config = dict(
    n_experts=12,
    d_expert=48,
    balance_bias=True,
    norm_place='pre',
    parallel_block=False,
    init_std_o=0.0,
    doc_mask=True,
)
Below are experts of layer 4 (counted from 0) of a mixture-of-experts language model. Rows are named router (the router's row for the expert), gate (a neuron's input weights, with its number), up (a neuron's input weights, with its number) and show model dimensions 0-127. Each number is 500 + 50 x the weight over its row's rms, rounded and kept within 0 to 999. Numbers have three digits each.
After each expert's rows: "mostly gets" lists some tokens that are sent to it at least half of the time. This comes from a sample of Wikipedia text that the model never trained on.

# expert 5
router:507390528531421556518532553456469580504489453435506485489482431489416518469416444553448561371461535485509456470516478445528506593547546595482465515526476486378513489519435475499431466406518550485577571390570554521562485434549507454554524596434540473591498536521528490463482523536471553502418492516484494574501513541459509417504464447540535491393509478555508571511529491459483604522420
gate0:410520478507523506444468597446429426573547503437496539506496417503480531480525416495561517438526499439541473553509466576533555451527569501454543558494417489451472449495482525482492446495500510552554584487461471456509451420510469470442557423520553567582408601595403473452583502483508589455482502433495605602560531495510525467437498493437438501520439540505488558580537384503570511503477
up0:457523515513505535560443534458448499521519501440530445500447412567461524421546496611441611419570468503595537539435507569484449453474513514526521484479444521512483396541470448481522495458497586531472496458466559527530502464465409493490501587421426480593513564524494478488538463467504452561459364547484513670448565515551527490521571478545431511467545552474452554536579507452481590497474
gate1:430506488505446557535559480484387547542510467452480487459467454382463409437586511519491565508420518415475515573534504406508506511465508501478532440560494547528482493458486601545430498429563458569440520473579546474512442558550501510536422660460513506497507508607430499383502483533431560513505498484485514441503542465458504438549499496514475509504558476463480617622538477493525578504452
up1:550566495454447499481521615463525529544546534639503477468466506498538460561550557466534557501489541502470515445425389563506522511413528474500585548481459559495515518472516446521579483554499499551325511503499409559533545496499590568470547416567474465457448492502523534488480499572389438534543457518521507442441516454581448507569596467484520431531519532535578525460477440466458400513493
gate2:523564541557419375422520597462487445520529487523459466441468468549574529447470474537481451386391472491467489488478487472505578527440475519513531493474385458412389468471510441537515504533498431487574502513491596529458441467503561471492564515568410521513617497517493455478558469552495579547385493533484494548541517474500579439513476387530496522483464527529480505481554523402487539575574
up2:431494522481572547525463559590479583479450537511519467517510519615553454564474547475526447560567466595450445454472505537426475389472584422511543435541472542457499438446504461506461450504469550527419448504559463469505414523543578414493444499460474519533523480506538571474618484651502538541531495453439412451413414458458447523551489435488513500467514460523521496594500521574457515491471
mostly gets: "%", " Z", " Ass", " inc", " Trans", " open"

# expert 2
router:532523420441486545544399501512422459447454514444414520531553608483555468497471451495510491476511527532565461502507507504509478537469464495399463430556521460504525576495475478400437485529563459442498519491393512565522467534517500476490486518457469552472499520602458516639474488517506492415476516435633523442481622564500461509490435419421487494422517448585519558485474650495440511528467
gate0:475508558495572500565441565548439438594570355498426518443477505505457517410514515482572514477462534504438555434478536446514560500553560489430545552485400505559527516490465436504453567580481557536460469548457513527566502391439528440482500472490575398511508570541470456498493549530420521440387479446496502517475606538513482570599512497488515544529506475521576480455481534499626495560520
up0:410494564563487409515572520499515500538355484559475571580407481505531538498403542541480458548534534497441520511568461560434441503491548491547454528607575559459492450472528504560465503460505519476602513502504474406436513530462443469490452475509487518432476474415588533472572608463542495578514552534420505527557460469525485376485418539545567496543490492477510475604515552563451471490533
gate1:386485506554474445537405477474489462448484581393488448580471582459407515469432533467557525477483511462560623489415496548565524530443496447487483500459516479484470507532514513559525583557586442387492468541507492507599462583488499488388574461488514486583507483476515503591407459584547477524483595505552468511484455449550569557581568564504478552580469476524471462506502529502485557508485
up1:421602449464440460631396466538484583551453559478439523445597596416505467508499607458493460487564493609536508468448462538537540550520517445425514469591518510571545521611491453460461571428499508488485487509459576483527512504480483515462588507506469539468493535553485469509470490545555511468532533413462491474524495566464425520552464494554454595547562451572556516454436574461497501567454
gate2:545472454471519519545469508459443428511426538527504522582615587486538518551557414488460527536458522493459411461540568532502499456541503521426438549581413394503470554571469450480491436463548471405524439461353566512518452506542571511497516527372444469532478524497530385532511541492496505458435539423498621452431556498411467537426491530535512538503508480487553499486484534457434546495501
up2:526363545544500477472411530492545432457420523449562519598515470489451448457470533412577532538384489494476543454498511510481545384469509472490581507471559481486479511513478516588529547543465466515426516366546519483464557538571498554569496533483453401501533432478428556448607467468499544571571438476470500501486487640489466488471562578424484505501451488443538467531462505513487543432538
mostly gets: " It", " can", " |\n", " dis", " At", " qu"

# expert 3
router:474485576664585451547420428461489494595482467568488533488620461489527520496451506515534525473460510518413527482507505502508479432507575462493549562471497518416476507505510460612504516596406471531470553541464573497467411482564535479463543467521488452459436502462476481337469413442527477501445504485445546540417476494428451598492521577541522547471538468432463546465469464466567476541502
gate0:431473444628539447412497455481534566499508530484498486495542482522471460472450547550502478403470528463469441525514495542479442500495522390419538493523528500498374371489557511538501540490495442512430641636508454564473457582467527575444495491433419435498451477452511509401426498503534492495505508492565588601562438528473519570485516503493544526504531444456578553493408512481494513535499
up0:507520486399508414497462491485479463479485565523562464502472510415551484501456433397523535594510449590515444529446472469502569440508482533578501465410462454491569526425533471524501557505491587314522423494518540453480442579526477516518523457459544587499537499504513552511553569510479506502648449568469481571449554511513549431575433509454494430447443535557439521511516528534496548458424
gate1:454483514472588487431453446560438603546551522492438545519534569492530507436468519616547501460460429562543559494539514569510435450525499549473505464486577502475559514513522526538479493553505476520502598497509567526478470632491599553474533535452508534440517514489469529437436507473536509448452501330520477510416482496385412503562516447399561509504417429540468584531514448493463501570445
up1:573506507604492458464563518562491548597488497434510416534497542600544512494454460410474534504488620511493542441466493484476532518492531551544494451475401482520498569549562516465510503456503547598476507472521417490534490448504611504542484607479444535515630515483388400478516491450453476499459641523470452506487549479533561527507432592460536540436518506569539482558525536469609514519534
gate2:574437471548491494445453533451520381538595500525543529456535564438590392534479466479535533349471479543530534472550538528545484529549522464485508544566475425478486507510535539607473464489563495390454476408439561524493457537482511557528459448488525563468468499542385493444458603487578464417452532545493471470456508577582539471517440496495523472488545469538480524374429556541542480482524
up2:452577490376467486500447437624588481523411434570476477422531418424463472583498557466488513522583504619432510601519562513571476494496503518561523495433544544538509468509586496578524543578485597512523473462485459536472519582482516423445544441483466552506433498500523489503415514594546459574531491546503533548421430419500476547553473455444508473479510486556499514471463506480497484422577
mostly gets: " l", " go", " cl", " II", " due", " be"

# expert 7
router:572505420463462565429553506510591502462496500488519487461386517486467490496562566513445391546539490358545436562506408493478497541418445616491508552490489433490440423586502488432590539503498522439550357556553428509600532469432487552491420501571542542469493487402473492555477509572511544514510421513513449473556524454527545488517482505460489461491473534538535533545438498543489509456548
gate0:499488597513532508595445475578515591560487431441395477500589505452467437491583549529470454482433506561503407442558495573490496517574454461424502471479404537592553550534459486554478570459456562456482522458457475488463449445436510498547506583527455591480507520578412545470537549521491585469499431612496477467547490552514478473500445425473487551509501559470568516504464527472488430578610
up0:528534417537525418462564493525489525434458526497457483498441478590628537584471463606492446554566467586462512513440601468471473451523540475521499528508453459554443502402448472453522519530503495492489380463379510498569579483495498450508510455473521514496600447553479470505597523494580457528481524455544444389611538488445554469519428523552478496482456501537537535461533531504585484404433
gate1:504565499461481479437502529529511537453554556639551552441464488497411496506629556492562542550624529477387501470499536484560475443437470529423438522545514552509458525476527537538568530490491479541451541559446408481525498590508510524466521427541564452396500559525582590496448520533394464506540503414505469467512447443552468491500524509510535541585566534541380468591504537487481458519472
up1:339461555515462486456522425487499566552489515510450482538578479509567573489419558522525527474434455433478556522436480519547532577659478491442465540516587511542570531413502590572481482431475449494574523492551542519510546533467573509438489480435464530526542553478467581518535495482477371568554451564482522546562431560451500471461556515495452513522519383547479505530524418549495474487507
gate2:536508431585483443512558582500504485488419529573507501516452432470512481540501521472478504447494492520495470495507541560514593485431444512515499456456394462496528467467460543560471522577630549469504497490490586505482432583510633448486461525556470633412532488485519514517403564441530470510445526546470569590448477620509585491531403558540461528470495528494468501552486512507437379494584
up2:605522556572512496399572491441500485402401556517528496483415487444485433486564556520508549487593528422440539524488500484499566492439479479533518562501482453499439425472513475498527454555477526498488512513527460508493529476490519535364513466477582509449537499475582479452438608532547619583422566511449486495522490486539564489448413583486564494491504613530427591538398529484523460527554
mostly gets: " d", ".", "==\n", ".\n\n", ").", "-"

# expert 8
router:492480502403408553466549487477572500466540492505527527543370523619478546542481432458417458521559397373512417563496428531470524510462447552545534502507509434502522468520520541452520481445471460510596422499582434457547564505361403503487503529495485560511508364426483533516485585506538452568540441518496497526511516459551574496500536513441474446519468463539469460538500455540480516416537
gate11:589572504438556526454498473535516492486587503553580510519532532505531462476450490411587493557542531615459523488544486385443575504463491457572486471562460416509483484502469426463574514468564511490519472493562549513446513584539508586417539441554492546474623499520545398482495464480586465534579606458428459432416529512492485569548516556480546512469567571482514454434576486450481479520556
up11:459537505501487512532436515606478564436554397509474478477594441478522494551481403559420533481489579554494469496449429540423542449559491542463518467416618544555471559582489426420522464478518540545529482589506478553413520438455535549403490460457488513527519544450481521513511466521512507422521428481467529467481474446516434594481344530486500455493412507464543463557490470585580498477447
gate12:517430595429445545477545567527472469549493464533552505567461506425502480490557535433440510483414502534503440621510601448457475480424542515421473519514458450439509469509408545442545598438459426522510476557545505538486413463485500503546542583495458519603480512561590511496474428505447494489433502511559524467456499536500488493638478457479482491504431566487422412617502402518466456462531
up12:501454462514474451461558527438445439535388515519430508468457528459406423500564506520494468621526463503429486460536567548550524503475522531508494473511450487447573542440513449545607460486494545553409580420522429536568435449477423599518606404550493443491521463488517475492522485430607476476508408389556512497531519478536452420493481541555492473460503564473432514568523494466413520531555
gate13:489567494542549425487491523516400421610487340546521543489493474493589549441508451510557462533455527495421434613488462400516531604451522478431547478578564455499435492537503583499458556508472473471501483547550522495507502487494513503430528504530466562547527468499489457571447534489534495522387449472398605464431464578393510566510445507468491511506497550431462473561515575523538437485497
up13:496509521480443513463532541474511472496537412589514533535447532464571542445471404492569441508509459507521431527478453433350625567571474454507524447497513440560517419447412463516597540445549527482565494484463515511553643531463506542475493542511447496533542523493424504429470510447595431581498433440528509488401417544485528568521573464498440449469453514419532503510500472443555541497509
mostly gets: " Be", " An", " Har", " Man", " New", " United"

# expert 6
router:432545561450564498577515532647511480539547494577490522535556422429486579536497556538511518471516556569459580491474482490535536489598541478526445590468526489544506499515473543521530509444479505576435511635432491460486473528589559505464562561499551477526605453468564422505489500595516483529507578502530481446497475469490468573418559431590477471484598488458531413560539441489407483452505
gate11:493535490510615527526492435453433460486493517445498441515436469476394571506471489498490610508520508474420551461565454507520561490540525407527470585531516529439405488517474415451514565573514445450539556630538551486524563561473495536453456415450456544455457466519510432546494484539454577544432525434486617559442472466464445457396496479453556447501497538558514518529451496398411536536513
up11:493491561508580528501496512409484509500455450476589525515569483454491510445512489562492457429562391530561400483476520469402466442440562561518524524434427600594558464517572502506532542482475479522497426524480438526478476401429470409540547518488378569546529514513490449557505512583538519419494509463541437342537574439543549487503470506476484522496452437470522423490489480480495545452403
gate12:503588444548526382472472450480542504548519562529474416522507513497521486471423470459572512443509556557572545634566500450603522397571497504474477532557521500403505443460525491482508519472483492517471513578480475483487507465487486512506396537549532579418447458474461402559460426524484572539496491508443529544525446458508467455492498446497504448347500522486387483511487602422408452445535
up12:519556454503440372449585461447537353489488528515490417446508520437627439555483446438452520496503553419543429588511506525473506475549551477514509492528544450373466487587491527460448562536514553471356559466586550568545463550552426543510476487476446533445390415530560445520540543514504479519490433464492503533553449516486476486540537477515480468455520465475433487540465449533506484465525
gate13:501572486473496509485414457545504454493506577460507608508476627539571535478460592500505531431400533482549538522547548412562536510470476539407536500477551471520463462543583453452511515442532551422480564531492551462498398528494442493483537463482601502561480583508507580559556486458522417458564465543557464546382500498501407555629518514546512475508602514525469530449499597545475491481493
up13:542468530465497512485460512531394526471442405487443505419547388469497442494586503556471429536509511482513462535541493439437494555490459477484610541522462594580474477489560557485562597484456534440568455461478479501449471561502620557455493549503499517488501528542438613449515545496507455445423419466536451515546476559430510517586457436454426479501494496448597510515549537491559580499368
mostly gets: " U", " sp", " Th", "°", " Ch", " ex"

# expert 11
router:490465544429519538400564529460465548404528489470470529495372448664458501534526448545524431514505454532487503543514491517466492502484517596554531477490537418509477475477599572515431485423489498446546429403515466384440548510385435480547469466527486491429574474489504562519566615526449568548466490478479531487568481485590556424530448521467484486567435475555538504511560495507560521485490
gate11:460509501494609436539493456608502492546494453569471490493506485500474494542471516401545516605481407469500555538386657566518571428470525530541474531499515433522518463508479489556456519492497438562441536445536549485541520568531587485451559441520492497544551490566578518464515512482442491498447492495560474485563404524517512476381553426518584535554575441347516468476435502530488501558504
up11:582494508544500495513520474441578407612563485442513428528549573456549563568535438579541518537492550491514532480495456507467495476465445543587526521543464501478431460576517479380593518508508543424523566547519472481581416455491589582519478563485386567493458443414481456465514540516462507496527523477508507407490471519389530447519539580487593449559402447515505548487516530439455455479558
gate12:458475485529585512471450475515463491492491540500433433552525598596415514465463536505561449473502535501444582475474585496554611395494640551432505403457460488459492545477577454506440546448509417500463486571451543488495485483496546486507459502532408495525511490619492489583534557506423508550507513470537496501542443485443590488429473494482545421544448502464382546521598430449495512460438
up12:555570505453455632565484519431430495448481444470511464543460493469425519506550523473479494588549514477589474441399563527564558444410473467513508478517446587486506427434503413419499478486414527513494466501461558560493495470575513509421560513553484514534551503597554402547510503466534461518571523405544478410509596572446547431435476531508552516530531480454602513574491455436476508483456
gate13:530474515477512469476478466479474511507454539563414553468527477489445548475506496585589431487465509412497558454491548482427501479451533415398575541493518441403514545537524482564431509608524531519539411499574515493366452401474454568478465489506480494367581533501556506533475539514427629484452502435488522534530583468493503430520507460493582543520511454468459560421500537395562518491459
up13:402600479508505412548602497498383430627499497510449491496494557577496512434594509448392391506527548459489470420463561538471441536475538551462524540491530553629530455540570570396488501525448472585581487492418470528462541407483497483546488551473497426501459562503464471475490458541492495454465471528555525509465520480500525522477501539490435446509491549403552424471487475497535458422496
mostly gets: " such", " support", " same", " population", " include", " make"

# expert 10
router:547565457436437563448499594489499509500529568490482452446442544523503483473479447410484409533537450500538451533546440588558503507464506537523554450531541518534531502579445511457554439478545489431576404455535455490471531515352534603488482529458454571464457444511490507505592541504422490494595441483573485506494501428523519445421475547461477473588473609604562449472431532544510533409476
gate0:503538505442505534509497472534526412507538559538434464542493544461381392512425551395511577601524494508534420500467522477494520540525494488440421470544487401501514549534487607514529630476480484447458527506494432523432497521545530458559516511578500530536589525518507603497527395453429525389543539501574476400502498495496462573569500467560492456460504557391509483534489510587532517569474
up0:428564513498557539468463475552467472515510528489448403558495504493552610505518591529468367553520479500516535482483520571479492476443462497392515463496471607513499532482449443468443448487538443560450445583465518608563488401476590494509447491550509520456526447524504539432453518458436514456479469444537435444541540446500423535491594602531544442511479533465629565507540563542522447404483
gate1:500521554482471495522482476474484445461391443478513520470547517583629455511440536537508510470510518537525468569487486513501563367452423415459547476619542398394494399500544576573472519515454472472423543476516514497544364534593526480548442431496548543470511497490485445496604451577490471462504475580464510480508517611463572520510469488544537537528456477434511510439406527517534531531501
up1:510456453600514565481485488472459559552481419475444488565458513509522488504457520480572500528470516509481513541542560425448421521494533595513423522490522501505395564511641555565417503423388505563547520522491555621558498478557493504478466583513582529459551474473506547424521452494428423414490565470421575526490395502480597530528522498457594490455477444540476459549497478447464540478448
gate2:619508537523537545598531491590484558521524590488390471500527581486419457469484457503542532436520602533535463483504503466538518509476494514485505504554497501508606550493473622400527552536511422476465606605494460538468553494483411520468529471500464529489460483465569456472499421467544507406499540454575515516498576606522463571531460536472512449421586520402470530597475509569502518525455
up2:404466596506431457540507502477455558432441480441561625525421508538506455477526570476497528469426478410461504495484486529478510489470500446436514620407508524547417605456558448508498509505387506507601425490466563535513483613526546514577523503537566397622475581544531559494491506573528506503465472497534502551562471452580504462427497486530500522523460534576513454494536440444505469515456
mostly gets: " who", " —;", " Re", " sc", " Sch", " dep"

# expert 1
router:535466478391412527509541510515583553414523547443540547512391517575466502529503487474428465503552441388527458468525419589463501528455433567555540458433497494522513508509512538484479509513506567473587420499535414457577579544385395522487516492423526505495506437449527505543506570488582444558560442527477452486563515447600581458486559507501453426547466531556516484514481447539435481430547
gate0:452528487603608528550519512501452480523393524468458496541541389449588578498500569510477599567451588552482502562438497415413479470562452466492469452491518512457444531427509519598493462487587509544541549514554509519429457435494473536508489459524476433552496535534585409438413569482557426485468515609441529527499514544498563471385536522501543490571554522546554526459515531498500439553506
up0:474493492481453479549500467528434691566535523425531520572448546485446544395436488541557557561431611444571468480564495552552542411482527521506522483524523443458378439567494465456577502510412434418466516541530474548491553465493500477539458422514446517520522561475450597528478532443510535427482478512517460504439515545576536587587501518556524478533492566562461483543519473438538531507478
gate1:559498473455592465456632452498517448637566488451531500506402515543534509485580507593565478451472533454462537503488402432519475494516499530507468526463550497556433552506526459531429520519421457537447502474408536511592465565490600430514520503581503491473576531492650454465461432529451542563463563614478482492503488498487480497459444445530566497576551489476508513499545556564527556421505
up1:518478462473528487534527455400486528440476479515494532495488457489492493466489536457526498488587581508563489397512487514498579558467427487460569506492450569508510512525384604501467547462429537485486560487495451535552533486533508440452491487613489554421543544474648496493459394523598407561546561483464501468641524358512429525460518509444540455456548507462434440493435502520532433484543
gate2:573463515459528511555450541474472465572515508497596351525524521419542462463503501523498426537453576604441412481447568461444506429534509544480503488441451500538571512463514479495489492526523539395469458478517445546460533534509534509496435465484483517440519604554472531512516543442446534541498553437486530597492579434516448601456638476475562559491426499444471438476418471544420397529527
up2:501483519519544513460426485465488527611554496460556500450594588537450464498442537504501542585534488558469524483490532585521507515443384546562410475540582429488446515531522576468474435415510515462483489499539462466535557564461417566461517540472447564499514496562561484503550486497367475461569508436480443443453576424416498489433568460450464565490567529487441551420372562515498524538479
mostly gets: " Al", "iz", " B", " Z", "az", "z"

# expert 4
router:543484456400410529467526471486618519390522555562526532492404506592507499548541496489444447533604462428519481519546424581506514506499416545569467517507471469551492464527518588462572491507531530508462409485550459482596610558384419525501514427483520506440532453449533551537478562489551488533588450530492459461581539427615539456460542513473450431558465509550505504535483501549484462486510
gate0:504483437497407472442509413513501479372539610572529472615476535439593493453502529513491507566473513505497527489444490450514595552499451509456452474508488479476534475407442444477495469483624412523423573529476479506502491540525541534503605451463501463456520599535521566378590459483483486539546469491492477586448483540488581495426461518565597473491511483464431452471476549417453518530427
up0:395517497534525512504555605545506578530437475539486491505497527552551452464512594525620439553513387459537411493473479470361370495455514490471611453487378495538560512507500527541466499493566499442522473408535569546520529562409560452523418533525559539514505506532416484526431522538527528452495441538528528476609550531507544457523462501554484496503491567460557498474507454512431469505573
gate1:539488560529483431482574507456543463456525533606474443507349465538502534406478582486484469483490530498421413486450546412394440493592487517520499481593462521552473470422552587532416489552501434508390485478408543486465493558516481506499514533502448541553492561507494471488506467557468607529424571533519493473485472539598455508448519444517494495491507502450465461527549471504605514440637
up1:420485537575501517505521520444484418616494414477521515485540494497507461480414426442514455483465499449544421501389512575592497570492557474509570509423420477436548390553530480554512520516460474479555547525556425457549489424513452496469489485498553456550481428530433480502489440445440453535545471542506513531421418416478580556563560617501506575519498588458576405483464499465539533500452
gate2:595522440454442479462488580420427493467476561582506533552430485518529433430498478555594374484522532437497555448461540493477507521544503445464423509567486529429522477468446570495525464492631596562490457489528470455493529579534578485521473481474434565398501605444480515509523549542507560502525520466516451484583513534546532524421458402513467538544441410574490452551520538514500554512401
up2:467576464474476418525586483475503461486569564564487457499449500524501498538515523498569487550530468430535493481492622475467520526488526554505470487442647434520465527561415428517474451445473503552391517493531453590611556523539517503437543451561480595462440447510499476564449503429466559441494513459513436353483445400460486506407473536508461541477522569477452510440543435425485481497433
mostly gets: " well", " Sh", "ari", "-b", "ij", "aj"

# expert 9
router:558484458406509507458503434516482489453451537473516545528486542555605572540560565498518429572501452456587535485491541414478482550509464511509513453424500498586602498440514500484567573424520507565555511387527493513449494492549479566585396465554453535512535500427507646572524432538503415515515428581480467419524536492539575513577457444487408499474449502520530507549509542566589501484505
gate0:508482524594485461547614406475490497604489414512461427531530495445448500493575466474496494527496554426494408476507525482433488512473551507457426549471530486508448488593466492410547608539462453582450584598526456524456504468535473435557617506466613516515422417562511504558441482487551406429501453513544458519451442553490472523577532459470570553489501483452517426533467512488499473557429
up0:465554484578495487561439423488533441480500501484492553534474595628619476515406502468423470522463549482519565482536539607546417452425441506542507541600511480564489521507523529492502420438398398553549488497502491569482510478450511561545472448495491541493450480512513483488555504453549514487431496601467480541529504445489519491511548564489530538613508577447512501468458604483600448410405
gate1:421428513537541520435486536516450453499478434478481501563451432485519424438499493403563411482439423480514468489407549396443515422449504483484430511450435450473433461458448573502492533544564526479501447454505542535570451436525573530543560407614629518519504528465479566450503436433507539515463555607537521448502512574504577481486541529499484552538423452472548424526495438498587538517479
up1:471557477466512540546550572480537535440391559600458451546520442453468399504569611456472526519566518554434493490562516490439506506507411519493534543436533538448519460545529489583471490394370451501397553543495460503518485492475534543488536525459442595475556509550452485539434454547438494539544438415502519482506492483538458498611383478559499475616511533490496504414576522537468540484509
gate2:446490552572534500389397518459453497497358470452497530530502570522624476431507512477552475594399432517564462558513459477416508491496517476503511466462459473516498418390510573503476482590550506483594561481483494459405449439565548401563499522516480475548517580463418484443543433482455535460454519596581517481546491499567513445492560553491489503484429467509524481456483483517594481522530
up2:566493499456550542477551429482568424466574517544406502527466485494494502515519526541436559566546483591438439534529449540565439488567487486553549553527463440450557565505554502420446468500524533447483491520491465494418588568495383457433510514455431506417499422511509443574501569576472511533471558515487509562523451459568491560499579484480439453509483547571343457567530448535431470461405
mostly gets: " with", " Con", " con", " has", " their", " Cl"

# expert 0
router:467547440439454470470575491456488550511473518457519451501425509556470522579563431504447441539445564577469416448562546479457451576497447443468487477537544530602426445421593477448534425460479451481503492461449527549515552474515385399490419555459444448496505598555471458568431533396464495473506519514483532393542504482568443523542422529415523495545566552512477498515541494566479459422526
gate0:480519528476449463500565517482394580512448553495457427506503510432553551525473445513489475483445517471522421490452566493440462528570493475460394502553431590505516442501402430483475507554491456493485596494489497509530505375499553419545534465478429518597540598637504474464508423498515536447510527444459564446475518448473410541556417520499598602570526510524571437471506442427535504508523
up0:464427555535543514508556604521534496473491558470492482511364518459473489546572540533512488555381552594543514473480567504414467522460555526496456537528529593497501487437577403486476600495533446559507531464521458474483522495487460478528594394459499515529504504580531539464453445573527458479560593480494519516493542502513408585657471429515480571536445571538531434529552490556490512436450
gate1:434512412460440434465545529442426531496429525526455417494446449529525541415613435519491500509514563555481468508562598420448472388511538381461434502549503552533465440415464434498484444516547437457453543505550505561477446501552425409446475487448467470550566485507478516525507499469438556470482524552519566457493564497521448575573445425447606427585510512508514502559552515500490486562557
up1:427436490512523624421442460431565507516475542448495530451593513433544471492403476476573516493488418388520526481621397588503536575511495507508570438461546496482602488532476470472647507488476497501574541531509520515444527467503476525494510421456416450484515492403532517521577523547545487595479479486544537564493481515462578473458512586542484520506545469474500459410392525544491532467503
gate2:546561488528557413476525615489497553495510525486468450529538469456504542451456514584528531423485491525501424563499491402458468438552505493457443613496475512481504502439499450546505501498525453483479489569427479526526525457472429435511503539573521487405482508526440440328507485525474477501413538481504610490493562473488517580550476592661531457491450519547520500435620444463419505530447
up2:538533452488500538475560447406512441521519607423461418482582493470498562471536412509533510549504531541454519487475536467462483542538494474463413503562534603582556497532525472499468516544406482490441551488455499595531460481477385483434519525436423516526448503447430421557546555494560447509407539494472613418543510521535477511451437477522552452450591567435534520587515462534577441461587
mostly gets: " him", " an", " them", "ely", " off", " large"